config.toml
n_layer = 8
d_shared_expert = 0
activation = "gelu"
router_score = "softmax"
routed_scale = 23.6
balance_loss = 0.00224
balance_bias = false
router_z_loss = 0.001
vocab_size = 16384
norm = "layernorm"
lr = 0.00311
batch_tokens = [32768, 65536, 98304]
seq_len = 512
steps = 10012
dataset = "wikipedia_en"
Below are experts of layer 2 (counted from 0) of a mixture-of-experts language model. Rows are named router (the router's row for the expert), up (a neuron's input weights, with its number), down (a neuron's output weights, with its number) and show model dimensions 0-95. Each number is 128 + 32 x the weight over its row's rms, rounded and kept within 0 to 255. Numbers have three digits each.
Before each expert's rows: "comes before" lists some tokens at least twice as common just after its tokens as in all text; "mostly gets" lists some tokens that are sent to it at least half of the time. This comes from a sample of Wikipedia text that the model never trained on. Tokens count by the router's weight.

# expert 60
comes before: "-", ".", "°", " to", " by", "',"
mostly gets: " Animalia", " up", " Arthropoda", " older", " dedicated", " adjacent"
router:132108086130168154142097106098171202100119144136089074156164141094175128114183156168170156104095103078169145152151178110155113091113174138155080115115171170151153092178082088143097156147093162139131109095105165114096090088174121157161108092157168083078150154182087152086151105182110090076
up0:127109205120130227070111110144129157090150107095068123132174129160169136129157117134186118088167115175178118187123176160154117142137117128182166175148150121096143053103123097147085154159145175114148151102132150140153078157117175130116104188093137111200144135100127164144099099158107122124
down0:148100153107123114143131120147101132073170088088080080127188072135145123165104056107126131143102122118124158140162135179155060117127189101166134149099192139096117109083153115127145136191137165140141121113149191149162071097127096107183122144127137127120136139123118152151084112163140131129
up1:136142091148123146152061136158138163125130104136125101115152163064255137117070095158114156109093115091094129191150122108078140169096177140102132151142159128132202155120075129098136121133133097149132134069080120159161087142100200116097073113119155136118146076059114152121166135119154106047
down1:187137130125146130152155095143125124130178130124138167144146129095126097139128108135134138116176096136133180147167109151180147135124103123209127068168134139144115195094150167156093104101086118144167162064138110123157142134078153147091130156100138055114078098145108089154078084113185140160
up2:086125130097150097152158135099108097126114119134133116096111159096129166062074112151152097105122174121146099150115164108114167140148164139143175077202110103116154117148103075157088123074147155151137178028082093040081110144177160135097160070119201129102195144155107114148137117172140089102
down2:076106178108198102133120136167145178098159117090127109115113143170122184145112105105198091114172133099142157135095089113167102120097133118123172126155141113109068086135095109095135101149093127121170095108097138086141108101153137069174098074132096126148095135123163145218055105128149132109
up3:172183176086116129105120081174096126141105132148115124153157145175098129120129096154151095098082115155147188148173173127127125088043050109104116117147143183130154144179113155190156178107166117071123107121148152115161086113083113096087153107097137130185084104133112096047058078127150147141
down3:153154157086166108180167129184109094100095097143108160158099106132149141168119098066134167128116132111176134127133163127155129171158143179124127107159119107066112083157111089187120138199069107106120138162108135178151115111158143136129109098113148146137161193150090128095151163110118196168
up4:107148134158115137141050173157172202089108107152147096123145145114114179135090088115113108200075155134123166122068119089140108120112106150158068119151145116119164152147171156185063171175129140162128096176074151158131094103168120173134132158109148124156051205055121099131099101158103155145
down4:148137139164182096117113141177072089106149134099104165108188159158091143063089073105175202108151106094157086076100139151206127144108125194092122119121132122136126109148095076146084134146081157124185154135139134148133138060140167124133138136192113102113126125190162136104059179124161146098
up5:177127154146137060113122100145167113117150152039126140138178143186144156178116147126185174048111152132133128086139132144137120120072153186117141207094162135141173066158128078183142156156135139166089177098120107124078122104135112092132130116153137119113130151134170112109105163165132208098
down5:161114131135108143148182165138168089118127124123159082126085057118086160139077086069074043131103135097197191160075076132137117108130115146055123151164130092089132058148153136126107175099144087094154105184154140178174136142080129079110181116159150147151123121160110071149080061129078128116
up6:119158131151083133185133062108117152129118119112128113160091090111118135136111166103086122111135095152114134122060115119157135109145130111155132119115160219090117099122077128148096137116120089142116102095095094131117125177220137176148112118129162150150138194163104063191098115088080138156
down6:083132107133107094104092077102137143101134152114094091071102121057124144155107147153085111189134110111018151156093144073107127147137143106089133140152127071097147097167099150167101132117166171134073169145096110098087168132116130143116173132082166147163140055142156125063156138109180198107

# expert 43
comes before: "|", "|---|---|---|---|---|---|", "|---|---|---|---", "|---|---|---|---|---|", "|---|---|---|---|", "|---|---|---|---|---|---|---|"
mostly gets: " Nominated", " Stephen", " Cec", " Boris", " Sid", " Edward"
router:133105086128168154141097105099172203099119144135090075155163141091175129113183155167170157104096102078168144151151178110155112093114175138156081115114170170152152091178082089144096156146093161139132110096106165112097091088173121158161108091157167083077149154182086153087149106181109090077
up1:146105062118191092161114121087138155154062128173133182221115152165113147146117119203106131108123091116116136154111146148137154122170089105125042088127128151155157138041084144178144124164140144168125117102105112102099148066148151102141143118131148126047136084158174123055222128128104178084
down1:160157153094112131118126121143116133182122207087145083196104137127118142158153151127105124148113123067160112202083143189107104087123126133143122161112126140114132107128109119182137149080077111204124145171060131184105123200166100108160184137089140149102126071100118061145133197126098122132
up2:124075169152102183078151118110090090121159147098136134149147073180078116107149127135138140158175119106148078139177124132175085136116205133108200120145139131149188140139151104169150064079128097147142124113134106111070134139149102158146163155192143113098132206079162123178136171101138126110
down2:194130123108119168074153070140153091152150147112028104182134136137124157104081153111118153095166141171048164155127129101086184112107160172123108107090183102156096124130147137099130142147173144107128117140129105092097160108135159036186098175170086143113074075153079111123151126122084104145
up3:129124131166144083138082152128118179106188093128087152147126144106171153114112121153142105099107076100190152088144110110128157117118157157154146143121123115128139110153103083119138107144116114135161134192060115130076129120148102106149168116109126170124110181209081175104151131117188079122
down3:105113070122139148125156146120085105118148131174080200133095115150146105081146159142162166128127094083076135146070187144123138116151129115153111123156122057095153093082147136105170047129089136130056072094111111161172122099139144175154138194075132158128166122187151134113100140124143116219
up4:145079078105147077107121097104134078144166075162112123121135161088142190201174172097147085104133126120077153125154152115153174167166079109155121114134136191167139088089114131114139127111074073144094158124129145133114115057134172129111117099129087160138142115123192117155172063085135073175
down4:107143109139144105141128109165099122152145109116137058094145139119103122087103139061127099150128164117164167149147154090112113074121082115159097229138091137121153176112172105105117154122125133088046064110053127090131131077125200144115177160191134128152077123080112099171176140120124118061
up5:144110099128128105124175122087096127116131166056105092146123137158170120140189122165169177126127116142160134138111053073148130095097132113116170072069158111147050071124158168109157150163147119078112062120111139165155111123075130137164141091158175142136132138109111061145179082179113104121
down5:147129088196068116148116094094110120062128127159099152181172169087091154140169119119175171154090098157092122098152137148113171121097174110116162126121160150154102115170101056076157150149139078123121135088131134089150120140132130123136100108137194116090161181103117128128119135111139083127
up6:133186144038119108106178081160172106104173153105152152090144179089158131110111102136128137134163086117090182178219106154139152118061107121159161100113122115139131066124137133134118159121124132136140117099128183153099083111122153221123101130129126105145162107148149090133111123144049163102
down6:118138162169229193162089108109141175086123091154129095096137118084155122123216119073150116136074099076098137066114102139154093159153104128135101110129163102139079180117145167125132122185109200123098107147137182125104143124189113159114160161108145141119086151160103083175206129105135158157
up7:109157204079120125154078224088114109119120139147112183117157096159105078122199122065208092109113128089145160131146115126139121134138101097081140145185137113138143084129108122154112171148121142116141110116167148096164140153127127185164109078151128104110141172134124098143140100113117089171
down7:146136118119101113125135152081134156148132112165090144114157132124130151138102130153131144114104143125159089106072092119138157093142177148126145122166091168102129150046091140122113210138104165139081139100080112073141167113141085137150125159091158149074163195041097096113154166116127094134

# expert 28
comes before: " in", ".", " on", " as", " by", " at"
mostly gets: " living", " killing", " report", " prevent", " serving", " avoid"
router:135108084134169154141096107098172203099118143134089073157162140090167128114184155169170156104095102078170146150151177109156112092113176138155079115114170169152153091178082088143096156147093160137131110095106166113097090087174120157161108091157167083077148153182087153086151105181110090076
up1:078138077140112119074150119139137140075127133159115047103119099112159080121113145128170120197145088084081115163113146145149137115145103163129145071131146181146138121095106096150103133180162124167118132125149095198126116142165150118109077124184151154126122154097105088178124137120099132179
down1:071068156165141141162137140126113079111125145118099123119115125110099161085231085144100197120119151147160159077177124137077142160187101123123118167098125154156134110128156123149069169074135164161092118111156122090118170147139142086138159108170136085185103172100131128127141146170168146120
up2:103212170179143155164142146072085155145092183151101138125179066119112152138105191106105106128111142129116139166129162152103112080147158136140165131149110166151149102142137109156079118110090132153158192086132142098155080112120099061096081145115122113164136141136146149117107143194133132120
down2:128072123122085157111154151144166148130178144114134079157190101131135124121131124119113138130124111122131148185089134209116163152134150073161107128197076041086117150141178152102173131099128162097150190139147203092128140082185143122125183127147115153140095109126113172183161073100100156202
up3:210126124124096122111101100163104128092203117099121134101179140099084113124123117151090159098119151090090143161108187152164115113076136099143109131160131148171125089148114151150103129140191065107149126153144072100118138130133075157155103085149192146150124138152088177136138131070117126106
down3:138110131134162110069118099112105145145098171138079125088127063123175076132065136193145134159112122076136107147155147137093141152109105097156114109168139087190105179108129144114106118120154111167155200158127076161147112099142126160139137152147116128112165126124129105107160148106057098150
up4:153085119149121112115128070181082128128066144094102106126131128110111149090129149149161124200098136188143094133072179155150081141096143132167113132121136168126092164121141113105092135162076180159150133111124152149125087097138099111074144142108071102129136247138187171124139098129158136161
down4:165115156112061124091164141131134119172083177193134177109133160105141114114079134121129184120130128143107121130108103107107110064146165126152156085142095104152067078142132115129107099145094160166117137137148227192107170153143100163142165057065078139188147072115182145141134163179152129118
up5:176102105126061166188127125129092161128120140173130167193121113084124100146093113114103140144091132166161104151140161115141177140080195156138133112129108213139157086176134146088137142156127099171141144061110027167071159086138173099155145113183134136115160176110124194074163125117126106128
down5:148148167128137120174162172102140139110135168219106125080168137133166119170138115102183145104172135092129130117113132151128109126074101132067135173127086225084119178110128093172140082159145120138120119127117142112187151121122107127136167167078086153160121149140103094124106170162141132105
up6:163123135139119133047111106125114131090136141106114149127180144086208121049168118081094166135109058164096197114080148146160157133140137148099154113134174038107102083098092119164088149139117118132092077137138087074104118131134105140097092137131050141176098148172132159106107095141132190142
down6:086146114118104149069108084110129167114135121097164110079127147111169116104104179099111138106059152155183080138138114099147124126157110168185140113126085100159179129108121089114120177151128083146139147166175137089147129145083151130072106138150149156167143158132148123113154101099091091064
up7:196167134144169132101128117107129140081171131109126149093170145123114139153162121105207178171098096140124149086149136171096083121132155137113160106115134152074202121155122144113179167137114214135139169120130098083110110160162111138111075126177076104191127188072105175141044033104129177109
down7:079132136110185154124171145182164148115124076119130142107060141142149154133099099092087104105088163137140142117178095146132141056133142145129108070101161136134118156145122137057099101081115166106176104145173166149124094083173113147147146105092119104123138141093119134192062094151133102150

# expert 30
comes before: " in", " |", " as", " on", " by", " classification"
mostly gets: "Scientific", " combined", " born", " debut", " featured", "Born"
router:132107084127168154142096106097171200099118143137089074156163141087172128115182155168170157104096103077169146150151178110155113093113174138155079115115169170152154091178081089142097157147093162137131109095106165113097088087173119157161108092156168083077147153183087153085149106182109089077
up0:070123107186153110153106065143155155153080067122156168125113134079103120131139149169140137104121121127110103090167149130126102169154156084165139097117077204145079142109118116152024131147106131166117150134144105104143098121152160119124090158149187074162139148161063089138107182179092060154
down0:127163111136100133117128075129175172111131085080143079091200103152133111178204094161112197118122082128165162126125186079125123117120125131170113134109129199129047143207124111090113167158118125126141105142143096158145123106089141058194163150140160128071138109092104142183109104121112107084
up1:084137126187138113130158082089097186141094137169172106188127152142121110107145168104097074062103218114112142170151136112154136117109098161103179105159121135136139136081129108117171099128124122121041106110095159111078130140164093120128127170141108081179075168131115180127109097194087129124
down1:088102101138153090122099129165197158132098119124081108104106147144123144119100079151206045148106194126135083122137182110060121123074148152131132108080134134152136096099126107152109120133103158216096126150114086103106114142139134099128111091055100166143065117160158143150205160095157118180
up2:197143184116129125145105157137165142191118190154164156126176161087172169122101166120159136100115220082176147160142132127109122131156106171152099084101109129108135084080129096104142147112093101102122102141136156144148139136124131164126123121135148120136160180151181184145156088103156125107
down2:090129100116064159133144115081178159164151128194150171090097110134156115128181124159106179124122093098148143168100134114110153083082099163152131197140127103176111129148113161113161155116150172122090110138084123128074169147193117169112079133206120160159147062111133137153131112071081101089
up3:104152151182130099128141069122096174145125146111090135120104143161115109087092143136115113077134121097095143122136135095086111083163107201144110141163143130088130127130081142115093111164118137167111080139148115025089153104141088144160100110117138079101135140147141096180133106189081149134
down3:192131114090149120149089142176081156137120093109168174135144136131119173169093149056108101113144146106141143168127115150158164102109134121139149091162134123181102131102115141146100024098118150143186132149072131145150086070158037140128129106168125092154101189147165077184162128133181122131
up4:130072165143074154091113101141196151108114106171057149124163106105129170136098156137107154096125066191135111129133140167163143111093122082107131127151209186091075109118133088140121128145068087131137073122112107124129071151160100152205091141112109093110181126173188157134130102129123116160
down4:115122086135128152130180121099150123054135105180134112142145107120134190141110134161112141051113159168162164151147157174116065068128119182125197092122146086128130159125109071053187191090157097098128122085186134126130135103162129163118164135083069149113100125070134211145125187166131108129
up5:155112135122145124076161124123091123180074160130125114174108096161105129141116151066121121073138116119154125151144118111140138110120156167145089117161147165152146172110151107103140086135136117137162178175124198170128126137111134115153101062144120181110137083137084115067118108137118171106
down5:135117136148162156097131195126119120149143176146126147111163081153113114124161205166098151070127123163089162185157122167107189156166168097111148115117105098192150177089117141142115107096150139147131138156150178114156098161117129111184118122066141105115122143078131171158157151144102175160
up6:117058088113103135131130102132142125189146109128075153193121194181162132157156174103076190072107064160153178156144147160130110175128156171138174150094100136135100145146135141136071131149148158160164098106140166078193103158132132122123107143118108147113157180113137150093128133172131137148
down6:142108094118097118183108174110158133131168110140137113176160190091088103101090042154120069154160181144064115120076107079101130145157162151164134089095141098085150186149150132157140149139123186119161195138112112160175163127112097132180168117063147142164097151130134138118145171098159155159

# expert 51
comes before: ".", " of", " in", " to", " for", ")"
mostly gets: " JPL", " water", " project", " Project", " Spacewatch", " series"
router:133108087133169153141098106096171203099118143136089075155163140090180128114181156168170157105095104078168145151152178110156113092115175138156080116114170170152153091179083089142097156146093161138131110095107165113097090088173120158160108091156167083077149153183087152085150105181109090076
up1:127074129105147154159077093134139116107157124138193127198128114171170133088136145141151122042172075134091158151165127166132111091150130188078149113145086121226118151185092137128116177130153145119140122156093143151119151121081102130121136075161128143141067150101063100093130105110114113175
down1:108133124153154115158133079165133179098166109145093114193153120141112140084148112142135114123181076070154096070160104101110151110107158170161099132127157141093142161131212101144126057108120098135150079109114174121092074125124119097187115166133164102125208158123130138213088086069126074159
up2:097080103102145134170121116095094081101171181183085117144112115108098132106140157105151167142157055129131114157161122127128129090116129164137137100103133126166124125158162101127105114118102154135060087104136088191143126094125119139115124123126153140101102070138100171188083081061096135102
down2:108156098091121072109134141124145141126174089138074091080122075154159100104114139115102167108111095121178149132156135116112159125078083145116126148114191148185164124153139147114112105132109083134091118147162122088143176064079156156154120108133127109131139092131097062139137165159127198067
up3:147107113084065185105098179159169109189164092114127166092129157130086134105108112086157122152157141171092183165166148100106173139123154123130091137123144140168162114138140116166160113121168128178138119086127130080105155163179117133115126117157124113082111120113111137101118172105091178156
down3:126133106149081162115147101131131120115148124115115091087100135135130140143177104117114145094146085155140165084134139131130126148199071157132119110134155100144180125149133089105109027109116161133109116181100068122089134108084151089071125097069110160167170113145148123129155153080129170125
up4:189138174132124145102144087130150103153120124129082154134098128153130097152136116132097097090131111104089135192100158118135133169083091152140157122052138106169135087125148157104067161093120111140070215065161093064109187112103125165194184127146153149165105166117139116128085121146137143075
down4:168099132141140086168138110129129088143126115189104151093160142098116103125136127135087067144144140179103139127144100089119130123122094110105113124106177134183107077149123165169159144177119135200095123100128099114158104123123115126112139105078104145086115170112141144157142089098115095171
up5:166120096107148115115151159120091163068168196069143098169122139050092143112143133124126189139120108126142068101136170143141142093092180124150136105088123172126134102157071118161165073106136049151122059123145131070109163163112095083082110103170109161148150125092163132118159096156094105113
down5:070130131169103095142171114190165068129122147097119182146143120168111151153055154206158130139046071118171107159129189127118199079088214135155148115113122149137143153106113125137112140088129172135112181134112071157128160140167158091095126118117118115151132103091110140130155143107206109100
up6:177122116133115116211106171162185163145186121152162151104134124123128115117170043145141135113024167126161109074132073130160134097070138141117183148113122173082163099198095116094136150084108135128102070113101104174081139090159118155153152138153123097126153195088084095176118182156153103096
down6:116158099085087142136076128134104159135104100138110158121167177097144131090137132107071114130126124148190071130096129160078099087113153126114157114113107131107168163136100091119058148161094149108122120102091125149185126107133077176154066136129097102092121168107103102119149037055081113105
up7:117124087141084171200136163145183137143085104074104158083136101150120081074134100132098153113109150132169163109153147115129086151091091134153064145139069186148100082134147097100176155123100103088058139178088159074163082139108117140115085136133139114157206156102122130124136078189189089128
down7:153124074159131136182117157152156151204093151078070197095143129135121133107122109144167144069164136162140160139043112128161163169109103155112096115106162137136161189152141115101093179150082164146134072147117143116161115149130129130118136181150151130104139144072023102157132173179132118153

# expert 50
comes before: " |", " of", " (", " in", "|", " for"
mostly gets: " Championships", " ITA", " ESP", " University", " FRA", " Championship"
router:133105085131169154139097106097171200098118143136089074156162141092173127112182156169170156104095102078169144151150179109155113091114175137155081116115170170152153091178083088142095157147093161139131110095107165113096089088174121157161107091157166083078149153181087153085151105183109091076
up0:102111105115100138100138094128074108140114114164118125124108085067119120187129197104134110075166106153064131137163113143069099103165075149128120107061156070168107144112100083155129114162095168142134106073101130126099130126156155172119192079180136127188139151165160181125135112073121115155
down0:174093050150139124047134113110108129058067140123125153102143098127096105081151171138162108129135109095104137146158108113158130119012124118147091115135066116135143123155109136119096155140103124122116141123126148130135192200173123141118127105108093100134144171149112126141158149146139183177
up1:154097138123155064140124137165138197123192112124150123133137161137080081066148131100158140199133132132099134078129155114223149106087156097139107118142161176136100134078088129139132115092107169153130139091152141118102063112166160088163169125049167144189128149136089066146116123124151178121
down1:155178113109128129104148150145130132154146090113094116121131175140134135180094130120158101178090104127068080127075169134159119141120123037135140093160112132129121164119119140096114118071208149111135167119098098194113077198117126161142064128185095106112141106092121092163131137144119136117
up2:143106162123161138111130141149131122134191188130121157106158201137148033093125093103143171190101133078164121174102124124113075117136137138106167060145150118050123078108101112149091164148102127132127164154127088169123154063081125149155199164195123107172100155080175134077148113100152183111
down2:143139166103157110102121097141165127099103127154170168128109108163147093135157113195115126214155178229128098150143137093100113067112136145143147160113165092169146081067152090111112112109185124117156117106174112128187109109026131148154142127135163084117112191164090085154090110151159145102
up3:126083143094182136151198087113083074122166147183101173144110124114170084092104148169188126127162103100109121136121104102154142198150129135081096138106158114140125130107108045154136144111086134157163173147141123112088045145185065150084158115177112104137166163172160100130097158114096096178
down3:139114163146151125092126110099151106137037051123126108052158093113130170164090083107121176125171113089160091154132098145108092177085149119104153105156183089150102202178134084130119164128118119229113148191114126149088073136172173128144147119122091136126157150134143108126192159071142168090
up4:083097115112111111136079173137056133125045156130098180134166162198173141100133102120142160120088102169156100170103101172198123163164103148161111084068186135148065074128124125157136122103113059187119096110113126119059134110120135145106096096140107138174115149160087130100075131169131150087
down4:169084170095109152090092100139149109140177112172163078127106123148123091136118126175112144100225127169106128156095176119119084156160097114130157136157164121146132107152174088148192166122116110187150127111120042205121110139109101135147151193101159145122117150143143139166178106159179087161
up5:172227160137160118149121120135165095073048092138086141135082094117163157140151157187145103161059167115137092144071103159164128054115178127147097158134152108109138086162121114138101198110158154177129111167089118098156118143142136137135118086154119135185143088066159150127146124073125129134
down5:111088141162105144184065102126034145099159133108157137151181138124105070149104091195137173178154111099108142104130175123194099195132132132126126063135158128142172075094114141079152130149094102135106119144125126130102114132149113127193172115152068172069061090095153183116167157155118125129
up6:122184113069055193127110125126146102171132140116075128051173071121129158071116109139161135147101059151094144144152099125123061158084101144142150163134153152103137131132104111163064183142064160118112125080133106101166101181125108138164142098108118154116104160103121183156064071188066116154
down6:194139118110147094152135140148115104108134126135128108127158160122131129157166107124128148162162142080095117126098122053123074184135190166108139151187110093221062132202129172093163136129152135148114158127118194143088138167133082157043066085136126140129108114093099147132121139109164137124

# expert 52
comes before: " |", "enger", "+", "engers", "–", "°"
mostly gets: " Saint", " Chall", " UTC", " Av", "Ar"
router:133112085141168155143098106097172202100119144138090074156162140089173128114181154169171157103094103078169144151152178109156113093114174138155080113114170170152154091178083088142097157147093163138132111095106165114096092088174120157161108091157169083078149153182086152086151105182110090076
up12:147190104149087167117157103135087095074131134134130110117140153140115141108217108177072109096125085168102149122198128079112150128092151064089103168096161113115133124174163084125104149117072188099100099141092122128138137202135092105120119141108131118148113153088122186091142145142092153083
down12:178136106181103130156140129118143108117150100145120127095164099095163086084139111141158107163082132159094128126114088155090146131127149066076158156121164110149121118112115134136145113133112152158127093056137177178059075149137124196202086095101102099152130135041191131155074121091125130074
up13:126113151175129163163076150112153171178157171164185102076139151146090111059177145122059148143157091130129147093134122097171115128104130086123120154157151110158139091102171122078130102136112142197111148137121152149085143114118173099122056126094122085154162153114128103163154106186145130125
down13:106169097124111106149149122106151174078143143136180134193139178136130159126126167173107124109118164149113139146203190102171086110122101117073157084146121087167114146091103157117113145043138128116161160153147132040120097118175191146105101131162138120117150163182149137106138119115111095088
up14:097109145109091143199131098082111127145119126182118125136109198077161108116087100173068071122136079144120101169149164138117123190137098171103137110097100114170091082134071139133088116082129123130091059151138162126138147097168086156158137090153118107135189087138224099150130104152086120087
down14:131164173158142081055149131099231160141168122110147084093102111146135136145162176130135087053156213134167205125151139134088103134093172095150153094107168129103150141172149106150104138161159134134118196159124132161159175156152134073179108071111130127115153140112123096114151104109096111099
up15:106152149140127136138116100110103118062111034128086142146146171120141161134083166155122064141084126155076154167138128121138161127080139149109076167165133161102143159153139097204136125143158135090114061126075180138175143101143111148098117130098164052084137119140153149058140077129075162074
down15:140131111158135161101119067067124141128123125183163109117111145104122144133141044134116102110174152105128114126108094138101076124140141116164112115189137119105155104125135067171132106164182154167130164100162156127137156203100088089195161078121162090104089162111096139126156106111033135138
up16:081107123104119154144132131134111097105097128125097169103214086101153118102119119206102174132117122105142141156141137137151178197119169143119070136055099149105105094097118094113130123175076096134212154122082138143124175103152132169165107119108132101101137107108162122138177138150152078161
down16:145103128128127182077156169107163113116086096144117173136101109116141210096074134129148044115201122150160109110111105171109166084068180127144129116111107106159110131154146160141137153139169090123167108077092086157119125101091123155138095127080143129142149158096135087110120161085092110159
up17:162123083135128141182189127084201213116057087178128138195105109132151115105161170189150152100104136143079153115172179135183060147124123128134081176115149127127138104143126109134095090132088146134139145083084109116118140125146104139097109120111162136126077130130134155093115109135146180173
down17:070077082113136134147137094105154117144138173150070095109090143098116107118065107110173107129174080129114209116139106115174093148193116158110126158124167060120143188122063091116130103124130136135058113125082133105141014135087124037164109097165149102146095173120147108095145136098184083126
up18:086145128166074164096094134146183144118089104120135184154159110152125129093114082164142158095101147110137131132142073120097140122100171114130078120149166099196087166153149151110107118106124071145180101140099121143110132111123120129126166159160116160086182105116197078146100117057036175093
down18:092089096102104149197127098123130162145145116077169108110171105117137133140127162114087159158097060072105086158176144084124225113121190181138068094102100166114104172096125104144109128148088131141130102050135081106101162176144124195125162129161176107102092133151136114124140105113104135156

# expert 39
comes before: " |", "–", "'s", "th", "age", "'"
mostly gets: " Co", " Brown", " Di", "..", " Pe", " Qu"
router:132108084128168155142098107099172200100120145137089074156163140091176129115182156169170155103095102078169146150151177109156113091113174136155081116114170169150154092178082087142097156146093162138131110095105166113097091087174120158161107091157168083079148153183087153087150106181110091076
up0:155104140158138164104116127135202159100128116121200119169094153149064124181095142176169194091146105033136104162169174185126163135086049192141136117126087152122169097116108099134134120114112128193178129153116170094168141117115187201141096169116119156132169169105145092116122151090157129161
down0:072091081117198148137151169091142132113166130083178129131123089162134106135148167133132192117126055162200152053093100091175152081096148143114196117133132162096141129129113140158133138108046098176172134179109122145140081150135161113136101106128126139162067135111115114140137133112177132168
up1:159149142121152095151067121099156171114135152070114102155085146157148112162138123186083094149084141126159141124072131105076164081189125134108071101086192102125128129215104091142136148152144153156133148125114061134100197179095198110099084082164131110115197164141116069132163162101131135088
down1:164127159138126094145151133158116133168157128094077161071167138143098082129106138108129140173161068087063093125079131120122134131120128093188135117197111085167082137115110112111122129173133094109121178097224165132093117118129084179072103139076148113091080172096165095119112110159168085110
up2:071072096120125116160141130165134067071172161097189160102127155154133164081153123088071090137148111114120141188096114119105113183090113133147100114107133151138164085167154120148154098145131109177126137141133089091151101168166098138116121050129138122082156203121132169131161167121117120111
down2:138102181119099124161047083162106115151130142163143128124160166078149117169141134136119164184123087153156130094133132097170141132093144145091095150093093136192108114121113186075135181152127137099132103172058123109136075086107093144132141113127114142096141090097145095119134091165112134108
up3:190128107163145132113145103080153140117142125132091050135145154129086102109175143152097176072109139107137161099085114032136102121169129118129075137128142124127155092143052096131081155095133118108139091120121150078140176094118194158158098131099119154103145109149089117108124140102150147111
down3:117134168131157139127073111130162124117157099104060084152147136173098120111158167151140164180130115130136137163083065091097121201112126146120185124107081110152145084094113137085134165144195072126132063141159161178091140144048134126125145102061091158188096097111109111124179164109110161165
up4:089166190091159182132086099088152106102073109137104157128173156143133121070166110189113117134111144091107094181151103110131071127124131139150083101051113105124134133118133191086074097131088175108103100080135086122122112117166156171111116140099082140150136080113173144172102175147145123135
down4:116128112146197135194098123150093145188114129135109125168128136145100154123082164192125123157167133123128115153087122108143120129125149194127120171204082140106087120140127108137156136102138104143139205110095114172138137113128098109182089105105183091151105112162150153093155123124148154156
up5:144133142150124068171118091070216151103153091123142092148127197179143053105165099154148051130121175158169153183156125105118129148088127158143082096096144147064122100109115063154171087148144163155138149123116096143148137110165169059128075138123079152107134176162123128091123177150154133088
down5:143111183132176127085176176141118135080145147171151162148124113131100176135164094070119058131075120103094079113141154182139120103103085124085139127141165137125104128128157091107160120148088149079087145150131103152152158107129136182100097069076128124079130146145086100158088153115231129168
up6:136130163148115114088161120186120118141133128209138144117172127112109108089149140098093092112141129161137164177131165066102097053113177172179130112144106096151134089162111131070151167117124099081161102116154187082139149101102114155114097118135142113171139101143139144095093104149110112082
down6:163074153090158169156158097182073117111126133118168148107144147125155093135157081138123101109113206119111116137077172108155068164107130106136073136145155093083147087166066163144116130156114121154190141101203119074121157123080102132144170128131066136124158151122097120127197124113126103103